Weights of a small mixture-of-experts language model, trained from scratch on English Wikipedia: vocabulary 25865, 6145 steps.
Below are experts of layer 6 (counted from 0) of a mixture-of-experts language model. Rows are named router (the router's row for the expert), gate (a neuron's input weights, with its number), up (a neuron's input weights, with its number), down (a neuron's output weights, with its number) and show model dimensions 0-191. Each number is 500 + 40 x the weight over its row's rms, rounded and kept within 0 to 999. Numbers have three digits each.
After each expert's rows: "comes before" lists some tokens at least twice as common just after its tokens as in all text; "mostly gets" lists some tokens that are sent to it at least half of the time. This comes from a sample of Wikipedia text that the model never trained on. Tokens count by the router's weight.

# expert 63
router:568565515514559537533525519451497574426457503604561455492522492507492477473431507490458449559446523534438433457505484477562453498477627516540429458493481522481487512524505495523508456502520515504466463499505516538468478486477522481422451494494493501534493446537431479497436539548493489471525495501469534487462496469503465449607456505516515482511563544496545529526440511548517516499463417513468498487475471491555457461492542423512464514465442522519575532412466479416519499435505497468465527521487493534490525528458544582506589451496431550448521510509517426553474485431494468430
gate0:541462566469529563517449473476534543472547526357461447495489536497443482447485495528512522552485472485526490499482537538465457463470442457490469531546493501490482529539511377516504440484489510545526515520540483468490538561508556550549491526515463532486491488468466487502479530522506496471553503478451503515522541480485416466512515547491461477552543497519498510398486483447503562476429478541565571573453424470464505524488494523482491594505523495505566485450580461504528519448461474501572600500507521573435522508465459560498543490506558456532445521542521486436382480534501515511
up0:485522454524525435471544464491444466467497494535542479456554510556538552502547519536509461427499497475493482530534466489539532541521466518517543485529560460458565440478505520506492546511522539453488464508442541554492503501495497441454478535503473442534490491487525470466536570516459481569486488544561536569498531526537542549450502567449493486557477421580488510606537525422426459450517587462409481476514496556572476492532478448480480516560448527492496487555499572548465414579522467499474452501560591476519505477531491523474469511478515538438533460477504493513589462506456497426
down0:517529495512543564583429554473490474544523478457520482521506505479554407421464512494507553559478442511437473598469521456486505470525420477524547478490509561452482424498500453456502438477509520573519478548476460537551529465529503519496531471446529476522576574549492499539475487447439504546540527465491537486425490473418506521488545560479469386533509549495415493508508493516534448450464464517481532493517585497450483494409437503479464536472493492528547496508541550461436524549512489507551519484531458489439505500496456496507578490517527434577528516479490544540432495450535486522
comes before: " of", " and", " in", " for", ".", "s,"
mostly gets: " film", " player", " football", " song", " director", " music"

# expert 37
router:518459482468554446438504548427608563455546524489506467515523477469500510470483454506490499526531497508519559450503483467537455510430505437452535538566428488467468461445486485480488531431509497449524446543505438429538513569511528510530421522480527533518517474469534536462490534488551486580493486528471586445460464470447518529492461504470495536509511567562425510501554581514531465485427506505499435432562522428459499503541429528479534458479498419539494556556537520484527533546540485445466532449396487496511498526531478556545512473584514568517516451535472511462466526489523472512
gate0:476462500473594569484547526464512583475481509531471453572449517435559481505480516469480511621520463506451463483503541443539563503528533470481483583530465466470494496490414492488560539436428520550574546540503438442487551410543498531450447463550543512453472540485499531471503475484512464531518463533458469491514558534576465533502577500492479569528523509521495438525508491517550459540445498536520449524472472516551589500549477487504540478547481457515475475492528514566458493448542541487541493551529533534480496567393482432464480541517546485481503517458513538553470487496466472450
up0:549524490565454451461441468570478487420531402504566537465532483513477501527475577502549442400502487482523516553474472586512445474478558538485533429527525562517487472479543521514458469477444526462467497456511512512539433487542492482524474524513483509502482471483522467494516452474454517515449543503471508525530470489449562481534563479520520466524537503483433510548475475587421554471542499420489555506505536478420466411480446512447457537462555531476612556581480503468518518530488508551520570411498545503467449494551446520533557486489440500532484498474506468457486454468504464508
down0:503466532550436525502503486466438466560499513494479504480431432454481576436464624450582563453493520452503515489539465487572442541510454437526507511458555460486451488539515553542545417552482495499471470511511550509532517525477501482530519445512501450461497547440479481451454510502516523430621469506541539430439468485487460509535440512477464469497473520511468515506524491509514481492533537488501520519503536509484541549483557477559572501462552484513508490465488462535504491493520476372517520510526450567473498537494564469560565517596498479537491518457545577494575490491532555435
comes before: "\n", " |", " -", " and", " –", " is"
mostly gets: "\"", ")", "]", ".\"", "}", "\","

# expert 15
router:511479505468498446454469577558566530463512565477441468507558519431496555525480474470501462522483471531476532549458538473471447485497500557472499498528478460460545521381492445419479544481552479541488407530510534467494531436528534541535483604431469493523548527538485529547486465431505487538465507515464450479452538546451578508416499487541483440504498538507509497543577553488553516484505480554513462482530500477537490470517441490453511416557474523505513541543539503514468584495423600530467490500477524493589550525472464528510446468475494533457475481522428481449440539528495462491
gate0:518447524480552489479501459457519523520511476519419458439415561520498551574532492446517468540570463508502533495544512602466456488504514420550484551537511476478431505512471501512497466488515525558528458478430481492559463478443426499461525444533381493409471472537469561465441486547470499525491484505415540547485546483447532527470475529522489529514454541434486519470625521520480548548504536554514465484536543533488576524572611514479516504512437557499493521457462516480482539518557553515523493543492500498478515556487414469470541510481466477509496494496553517486432483479482503469
up0:512551476544462494506511525506520484480482518478560556557568364470500467369506471584464491484445508511514468546440452442558540502456493569518472471437471530555548501514522479507569519485465465447447497499556530483462598527588533457529479515494576472571551548478526452482523543469540525448491525468577457489566430527522507511531496487495560475513502469522523509498432500463518482476508537448478531501457475433464453473478374515538507529506595446487460517534566500519502466496497483466467456462522494519509472497522587499496462499537567497489514532497449495466481475503497525544
down0:480513473472501441462544477531524527415480558465481492564467490514457477477509402504514465444547523529495429483470492501442536508524474590500580490561483515506523511420496445540474537470468420551464431554520507460506572543600439513502506502513478512513581591462488525495436558468472478492477434426550481473530504569515550534512460517522529439479471520504468495541508536533541549507487556459460502599496560478449470480552407479444473535492513463527489479497502527510437519432478438475474541531538462557539510536529524488478468527454511486456575531499421437527531534484511506520
comes before: "\n", " The", " He", " In", " It", " This"
mostly gets: "ing.", "ed.", "es.", "s.", "er.", "y."

# expert 48
router:556488499498554483447478519483509467485524526531553455536512554419574526478482461493474528492544422503602519469557502489471527464476465527514521517522471461452493438472530510508479429542513492453571496479472488560551460499509479516496543498562492463488564493482500502542521583494494580458457461432410517431495478511517564465460561543420576550487466499465445487509544436497594448479515478533466484546458512536529513465485500461544560492469528549534548557508479503485468542508508475537450542461435488544485559537513531461454493483508495412471435438466450528488557555467445409443
gate0:573478562562519512530565597498479517517554543495497502477520481482517471508453581484492461445560542477486438445464505516500544408476523475526590507560565487462456489551488487489532460485436500506465497502573509497542470484490469420488499514496508508503523525464533465454561459493492472503538483498476534442479471410450450480512495601476463481507446468503458498498529574474518534524444549432601434523470405504439523479436482507463574513551542547484532426523457454443532515586543533520565499471520486493505514492466491513511517524570529490448511448519454550490442531542525482557
up0:483484463498482497487483494495554570472488504454608555454422543514541569466540516490494543526509486611533589561483423485455505571450497526553427543472451474505510468488441516523425591477488528493510509572486461490435473501453487481548437523487482550490538515514512508499461510482482447433544540516470463505461593532527488493458543464578597550494516606458500493477507452563495519530482488454504505517482541473486485580421520493481503441469428462529485520460532525557512500468501493451468530505486531510461506471551486506523478514448523460526454489426495463505474527478405556488
down0:500546491460477521465491446520452444437545497494545462565584511500553467440551493480478497509527515545507488520518526564519503577476548476510512441424496507542513502525541493477514490507549440505563484479573438547472478518457571481416456552580460424556580550449418535551478392481537522541522500524457461477531442486523493477514495481494533545511497513522569508498514508492447518484524466486540482531435465552451505523484437508508449472475495408507516516510548523425487477456490481471448499611421541519423465509466431541526519482451518561444475522466510535539470537525475495450
comes before: " |", "i", "ov", "i,", " –", "k"
mostly gets: "ović", "ki", "iy", "ayev", "ić", "ko"

# expert 22
router:412551495450522472504522512442478494439480470521435477472513517536479533416534493436446555535468485476546487492523545500503497562466512464515481478519466464472434503537513574560502498471462431531459419456493550493488523449464538499464441474442530489499565498504430510518421519492518497555546544523475513475487470436486457474473484573535482551558458486573433548462503558483524511519554482438545471482458501513480519470446489546469494457384485557525527523477483501522463445519496562515413461576519513520526527421459547555500548453490449514399509521499520496481439508547474414445
gate0:443572540487406468474528507521500504489475541530572562459448493478505449534516537472494619556548517554527506535545529558511560410529485551478480576513527475583481462509473513583531468466549439566446542420492465527488517473480505466450529498494570563486512463506473532480557487558532490467478531482499482507500514553515584541405524540543506458517454431495593541449519541408529508477562451532440469464486495473527505523495489489513436495527516429468501496472455480479520448547488533532490524533438552549527502537522548461506505466531548503536579464487496472481531471494447499476
up0:456521447519504501558530465524493543522484418532429532524527510516546519472464478536515457539430495473549498500499461448490524540629487540487445482550543536506491497537522492454491463501479540495490586486541474434530518521493503568488542530526541465525483473500544501497557489477495467501503591503489503501523543509510499553579575535478543499501521501575466507435562535599455486550454402455537500515437513506483441360565495490509457552490544480521536535515481519518484555506503530499423420528521417517580497587460503518536478554486512483539474517575485519576480515528480485525
down0:506520485530555507501498555488526492427533460525570478553539486500441476493537503555406531465455456464516542504469539501513469515490528475582458430472454440510484455530534518549552474471473548526605486478478457528530404478483460560469527514535519499505407415521508493527516532509488541486453527512475517502503513491474573505461546540546478579502490510427486504533446489497468551492444445575465575497461528478563524468478570550476522491502495426508512542440573504451554513443447424503492553507473495510458549499486495480454577554423481482525477508529606496547473576487500535524
comes before: " a", " the", " film", " by", " released", " an"
mostly gets: " film", " aired", " directed", " starring", "American", " anime"

# expert 58
router:495422480403556498457484486536513463422546442465452556544562480523551550465450456521536473589580506513472513528571528513574521475497504478532443494452466453527509515449559517479480494497515451553524455564459535527481534442488523503503536527476487461522588500487436505521542492451484465425429468496445475464522449516503573491473452519472490541474449518563548474510541520524489523494509492482544471534456526518496493454474503475480544500471556527578494545560549481611463528483571529500457538522455493489478520564462541501505513474477501567379495429517414499476482542465542524481
gate0:536475475570520522487524480505547505574565413534453504508456469454473481486510526467507532536429565453483583410527479509504527474499579489528469509522498572482457484525614482471527469492562520506512559572501521505590490479498526521492506498472451419506542506517478526547532455443495490559486556489485465522465500456547460447490491497510476479467499528473463533486503483476445429487458495474473476560491432541486495425529398500498499482481544456529477509480500558588452490456506541472546570528527416505439480498468484482518433577507452450542499499512423508525492562568515434594
up0:524476534476483511453544518505541551497530431537504448517546485436426503430415494524518549559454513476520532461522517517488410539477524516544487482536504497461473474415529498560456515549484494470495494509483466506417504494502473488491519496505528513513519519457527554573471484467480548541476528495540587492518548489509485496489514458507519513459517530501488454619479510497457517542497493544552533459436438558443568563462465444477477532476473511536528466501445495547535563533484565478315465476513457475484502499522571465510461484449438416412453509507475517456552530532445533514
down0:464514502450467509555498501544520505558544503496465505455452445494469494500444542466465519424526482522458478474561567514524418431549485512479489575541490410517497522593472466520558496505468437460538539488513496511576554462446515495537559483531556444457486523546485429446456520465491468441511495567448549512411495605481517483479489495569473425538474494570452484470535518573547516515477522533463493481457542487524463501454506573453542488515506427471414479496489588470504439528470462520537486517564452452464458468500491537499566518478506583482507530475494469495439491556469479501
comes before: "'s", " was", " is", " =", " and", " has"
mostly gets: "riet", " Ricky", " Nelson", " Authority:", " Thompson", " Parker"

# expert 8
router:528409472426526482564486548447481498519553435533514479556515484536586504479510478508480540545519500477463427473529539501535531539560571555553479507446444417487508433508477436481525434519536541486530542553442461533502467520476499463487489545506519473519449460523532421534529520470426515453554427444520501470514500521485509556544483471485516556525496477517505524563543442473503499483518528492443509552469522486526481525471425493534430485532512443550539524528526467602470531466482525562454478481475470562508529501569536492470479451487437478435410424493500564532474520388455515476
gate0:495530531471523462470514470458494481506511441537522534492442566531588480466529502486442530533557490523495593441464472479513473505472590483479531551440486532469525516479455511452466552453520500500558570531536580501524519582503527513464491512494506532489519472469478528502535573518499495360491526518499484517452473448471532466536555426514474517521510540495477469586503469539520523559434553471498533450546498497549497472517546436541478452450478524450447531437545561452405534516523561448530511548553469517502545482531461402478596505499537576473536495482550488456503500506547462443
up0:576378496487518505511478581442503523504523479515472494502611526485507488532516559470537541519592503446542427496505469491559535456450507469441553529484576501499521455454474488623521486492459450505518471520434510544567497476515443520513538530520482443523525413539494468503489478518523476499503528514498506501480503465458468509478516509533536464486482465506502470483498463509554524461520445481507547466467503456527526517463487519463547525566430431457514520446568473447445507492506479476453500489522543575567529549583441552557550500534471567633493523480577523486521485511449564488
down0:523535538483469565506498502516507509584455488494539520509413522556504554516540508518445554539452457527525528512483528596452488563591523532418438527500502546453484441489463536564573483513454558489490518455518532490503525505457517540530559543525547506514430552594500481526481515489543503510568494443518448522408556515457464502491539473513488488499617509478514470462525533498527563557521509485430539395596478511519480539524505571481487460480500479468431491565548558422483527519468491501515493535514443473546514459465483497523521567506487478498543575525540452490479483545440486506
comes before: " |", "'s", " and", ".", " City", ","
mostly gets: " York", " England", " China", " Carolina", " London", " Italy"

# expert 11
router:593524474509513460478505475459472478436390520610507482552503468503523446449467472532502439515471537496476479482479459474539513519506617535494491438502506513463494500511529456494457512518525586530458559555499495472542508517452468521518507460563499566537463473573534405486489538544445472463489549544513541535534498504520473519557496487504587545485505538412560417554507500554515457505489531524471566542495492478495437460458560473497468480564454541536588541476490470458551507500430517448527528505479460487486474477496499576552555501492433540487524452535546470519491417538463538542
gate0:559535503508507552476507491555545538493440479445574537493497534477425519499541481514432531483496537491529489515549502537483556487537494521514486503512557544513485514534469480498479521516502516565563511573544548483497448544503403443532466545532520428542412494493461594560476407504486544471477475475473524460560536488402505456496529490472510422472393568479510429492577508474462510549487515514513512427482497537474525522517511523465484500461575506564420541485449485474521473429493388458498524483477528478416584545549483556540498495499492514496474496526474517538537546505554563494
up0:575432489480445483538473498496508455548506542486464513531496525545541605504520502567509463554452440590517482504538445508537565515484551532456544487507551409479554479466510570504515536552499444519501554427501479444546454507502450525489451442498537539518452406535489481506560511532490544447414501560446516532498531463495481456479475479556512537554438502484498456498480470525493500487490574510510454505404428492454483550495517481503437445466462539453495542459473422474499491513524506487535473457514433487514521534571490466503480488533440553590485551538509421446501459471499487427
down0:486529469457534562482497519526469514461466472501458479506467489550461525490505467504479465513488417486463476564483501552488565443576513493539541554493461432489523466485527454483514479491484531514479504525630485468511458495525413459526483541442527552493414561521493495482536506455448468519480564536483448427451520467560477540598474525496408542518580531516528521533544460527571507408474527463547480571491474558472513517491608461487448504426518536475515519527505541502492574554488533515454457526461581568460486517472538546515519501476517565470487413500523483506488474431542507493
comes before: " of", " for", " in", ".", "s,", ","
mostly gets: " member", " number", " Minister", " president", " President", " director"